Below are experts of layer 6 (counted from 0) of a mixture-of-experts language model. Rows are named gate (a neuron's input weights, with its number), up (a neuron's input weights, with its number) and show model dimensions 0-191. Each number is 50 + 15 x the weight over its row's rms, rounded and kept within 0 to 99.
Before each expert's rows: a language model's description of what the expert responds to; "gets" lists some tokens that make up at least twice as much of what it gets as of all text. This comes from a sample of Wikipedia text that the model never trained on. Tokens count by the router's weight.

# expert 1
Description: Single consonant or short pieces inside words and names, such as n in unknown, Donnelly, f in quarterfinals, bl, def.
gets: "n", "d", "f", "w", "ow", "'"
gate0:47 46 81 52 61 76 41 63 17 48 57 40 49 40 45 51 43 49 58 50 56 60 65 56 57 41 37 68 41 59 61 54 43 49 57 82 40 67 66 68 88 58 31 30 54 52 38 60 36 38 46 42 57 65 57 82 42 46 52 28 56 67 48 60 68 64 90 75 47 44 42 55 37 36 37 32 62 70 35 30 58 50 58 58 25 38 76 71 58 59 53 51 64 71 59 34 48 41 27 59 58 22 52 38 50 39 50 55 70 25 42 70 52 55 40 29 33 40 51 18 68 41 30 69 53 39 36 63 57 40 31 59 53 60 40 36 48 44 85 54 06 57 55 48 46 66 39 55 67 57 83 54 37 55 14 32 60 41 64 28 88 55 61 42 55 54 50 55 54 63 43 58 29 43 37 61 39 24 77 59 58 65 58 59 49 37 62 63 40 36 76 79
up0:40 49 39 49 46 30 53 62 39 68 64 53 57 50 40 75 42 46 58 52 66 58 41 63 61 52 62 56 65 49 61 49 43 61 52 43 58 50 54 58 28 47 63 51 18 37 32 29 56 79 85 56 64 30 50 62 73 39 49 40 50 28 50 72 61 45 27 26 53 55 85 50 37 48 74 52 20 69 46 73 46 66 45 42 27 40 30 30 48 55 22 75 55 54 50 70 57 37 57 76 75 36 69 34 75 34 50 68 47 68 47 51 56 47 53 49 34 56 42 44 42 58 42 38 55 55 13 28 44 56 31 40 65 48 27 29 34 73 36 26 44 48 50 41 82 46 48 40 40 19 42 35 66 44 69 71 25 09 21 70 68 42 21 67 26 38 47 51 58 47 69 34 51 55 63 58 57 69 79 38 60 68 29 50 64 38 41 58 44 49 60 57

# expert 2
Description: Verb-final suffixes like -ed, -ated, -ing and participles such as made, used, found, mostly before by, to, in (distributed, renamed, included).
gets: "ed", "ut", "ated", "ud", "ing", "ted"
gate0:48 55 48 48 47 57 44 71 26 64 51 48 41 36 59 33 51 43 70 67 69 46 45 48 45 52 57 39 67 65 38 48 45 62 37 33 50 34 42 62 45 48 34 64 72 39 64 67 12 29 45 61 63 34 10 13 58 62 61 26 22 72 39 29 65 40 60 58 24 47 55 60 38 59 56 73 79 50 48 46 68 48 83 48 50 58 51 29 52 31 60 50 51 42 60 51 69 40 41 17 65 50 24 49 42 26 53 69 48 43 35 53 76 44 48 31 46 33 29 41 27 48 54 30 51 56 40 46 30 27 53 48 49 51 64 43 74 61 72 43 78 56 59 75 54 55 32 42 60 60 56 42 65 54 46 47 31 73 63 38 44 76 62 37 61 24 70 34 41 57 55 64 68 55 52 53 37 41 48 26 52 53 55 29 67 65 91 04 31 34 67 63
up0:38 45 55 62 36 52 78 54 43 41 29 65 70 64 45 62 73 46 32 60 51 34 22 20 64 48 38 48 65 69 58 45 53 57 40 47 20 75 43 62 31 52 59 64 57 69 64 40 29 84 59 54 31 54 47 53 29 52 55 49 59 64 54 40 74 57 35 35 52 57 45 48 42 86 54 48 55 70 49 72 53 74 46 39 32 66 54 55 49 58 74 58 52 26 39 54 41 90 39 54 41 35 66 42 58 45 36 32 44 74 44 63 46 40 63 69 63 31 60 59 36 73 87 53 47 78 48 48 49 47 55 57 31 63 55 37 40 42 46 48 22 64 53 43 63 32 45 50 51 74 37 78 47 44 39 16 47 38 50 38 48 25 44 60 32 74 27 58 37 52 71 42 46 82 83 38 62 31 37 45 75 69 13 39 28 34 30 51 60 60 62 53

# expert 37
Description: Consonant pieces in the middle of Latinate words, such as erg in energy, g in degree and diverging, inv, adv, l in Diplomat.
gets: " v", "g", " n", "u", " V", "erv"
gate1:47 79 60 60 59 44 54 58 42 79 69 68 49 63 27 58 59 54 67 62 75 73 47 54 49 64 49 62 45 80 71 35 43 73 68 54 73 62 46 36 15 73 10 35 55 39 55 31 51 44 76 59 68 49 29 47 27 72 54 54 44 63 60 51 43 56 50 52 44 48 47 65 64 26 48 71 43 59 22 42 68 32 50 47 44 39 57 64 81 63 45 53 80 53 71 62 29 57 47 39 32 46 49 74 47 50 29 20 56 51 52 38 46 34 48 44 41 51 95 49 47 45 41 51 30 42 59 31 51 66 33 59 53 38 65 35 54 53 58 36 59 32 60 63 45 60 62 64 71 35 17 43 28 66 49 40 72 51 62 28 71 54 27 37 65 27 32 54 46 36 43 46 33 43 57 52 45 79 36 24 40 41 41 54 53 77 88 49 40 28 57 53
up1:71 31 32 47 31 88 45 50 53 44 18 39 67 45 64 51 47 21 55 32 37 46 74 29 58 64 58 50 57 47 34 38 63 49 23 47 62 46 55 54 57 44 50 68 55 67 71 50 48 41 34 49 35 47 55 44 50 56 68 66 52 30 52 64 66 48 58 68 55 30 65 50 41 73 28 50 34 28 61 44 48 48 56 59 53 70 44 56 44 58 51 29 33 46 14 26 60 58 58 56 53 57 55 44 27 65 41 78 51 52 37 36 37 17 63 60 62 54 00 16 50 33 60 55 66 47 44 85 52 65 57 21 35 63 64 58 25 67 26 70 57 51 63 23 51 62 51 64 66 60 60 68 52 36 64 61 30 38 50 29 40 62 76 72 47 63 48 53 43 38 53 65 23 50 49 46 53 59 54 93 66 62 53 44 64 64 16 38 40 71 34 53

# expert 42
Description: Inner verb pieces and endings like -ing, -ated, -ate, -it, -ac, as in leg-it-imize, fish-ing, initi-ated, surround-ing.
gets: "ing", "it", "ac", "ate", "ating", "ated"
gate2:63 29 32 68 59 60 42 56 64 62 72 38 69 69 36 61 34 57 44 45 51 29 48 46 66 47 27 54 63 52 46 85 39 58 47 58 24 34 31 36 60 41 84 49 46 70 30 47 54 28 42 49 56 45 39 48 33 49 41 27 43 71 37 38 24 56 49 30 79 46 58 61 40 49 60 54 36 49 71 49 26 50 66 59 66 41 64 40 67 76 61 65 24 51 53 49 61 54 51 58 65 61 54 60 34 37 46 52 27 68 62 49 51 64 48 33 65 46 74 30 28 52 45 45 63 75 18 54 68 69 39 80 60 85 48 50 35 60 41 40 28 76 73 71 62 87 38 74 85 17 52 63 18 48 36 65 56 51 56 69 76 44 58 31 38 38 48 52 59 69 76 52 63 31 29 36 42 49 59 42 62 33 55 41 59 35 69 54 54 48 54 52
up2:61 33 42 38 26 43 36 72 51 16 29 67 48 52 45 50 60 66 57 33 40 51 53 38 41 65 70 18 51 21 58 41 32 38 36 42 56 71 73 45 46 42 57 35 58 55 78 49 32 38 34 35 54 76 46 43 37 45 68 78 24 54 77 54 47 49 45 36 49 74 43 42 40 60 56 69 60 56 61 60 67 37 31 39 66 62 30 54 43 28 36 49 39 55 52 70 43 34 66 78 36 59 42 34 74 52 53 69 64 50 66 52 52 69 68 19 59 52 45 79 42 50 74 55 65 56 52 29 26 09 64 37 48 48 48 33 60 52 75 48 28 84 55 12 57 54 65 31 53 49 26 54 47 34 30 45 65 49 16 40 39 26 46 35 49 52 51 64 46 61 40 55 43 39 55 65 44 69 35 63 44 60 80 38 77 48 49 68 56 41 48 21

# expert 27
Description: Short word-internal pieces like e, g, u, plus He, De, Je starts, frequent in Chinese and Vietnamese romanized names, e.g. Wan(g), Hoan(g), Je(an).
gets: "e", "g", "u", " He", "te", " he"
gate0:72 45 55 22 55 46 37 37 37 44 82 49 49 43 48 59 36 72 43 58 70 22 43 41 40 42 40 56 68 50 67 61 72 39 45 40 43 51 89 41 63 38 55 43 55 24 75 57 47 26 44 43 51 59 28 32 24 52 69 44 76 59 47 66 48 65 30 43 58 33 57 37 54 47 76 38 54 73 35 56 34 82 49 70 56 44 53 48 62 49 22 47 37 28 53 55 39 55 69 62 99 45 50 58 54 49 14 37 71 44 53 83 72 42 35 62 46 58 38 37 60 55 34 57 34 08 72 41 63 33 75 43 42 66 53 40 32 60 44 41 53 55 78 35 17 89 59 17 65 43 50 59 43 69 70 71 38 46 57 36 49 49 33 37 55 37 38 37 60 56 48 49 50 45 44 40 54 32 50 63 49 45 45 40 59 54 43 58 35 47 19 37
up0:66 41 48 39 72 37 60 59 44 69 22 31 28 21 72 40 28 67 38 54 55 67 21 60 12 25 51 66 61 47 67 51 34 59 31 25 37 80 66 41 29 32 39 60 70 39 51 46 66 47 48 45 32 48 59 68 40 48 44 54 34 69 56 48 21 41 75 52 72 26 67 54 33 58 52 52 70 45 37 30 50 58 28 52 60 54 68 31 44 45 54 72 46 37 66 36 63 39 32 64 48 38 46 30 48 38 52 74 33 49 31 63 74 47 48 48 33 55 51 45 61 59 35 59 46 30 51 64 32 44 47 50 53 56 67 62 58 70 32 42 20 55 48 47 38 65 52 35 27 52 65 27 58 36 76 22 50 55 66 57 42 43 56 57 37 59 64 50 40 25 18 66 57 16 01 58 58 50 50 30 37 30 49 43 59 25 38 45 26 54 48 59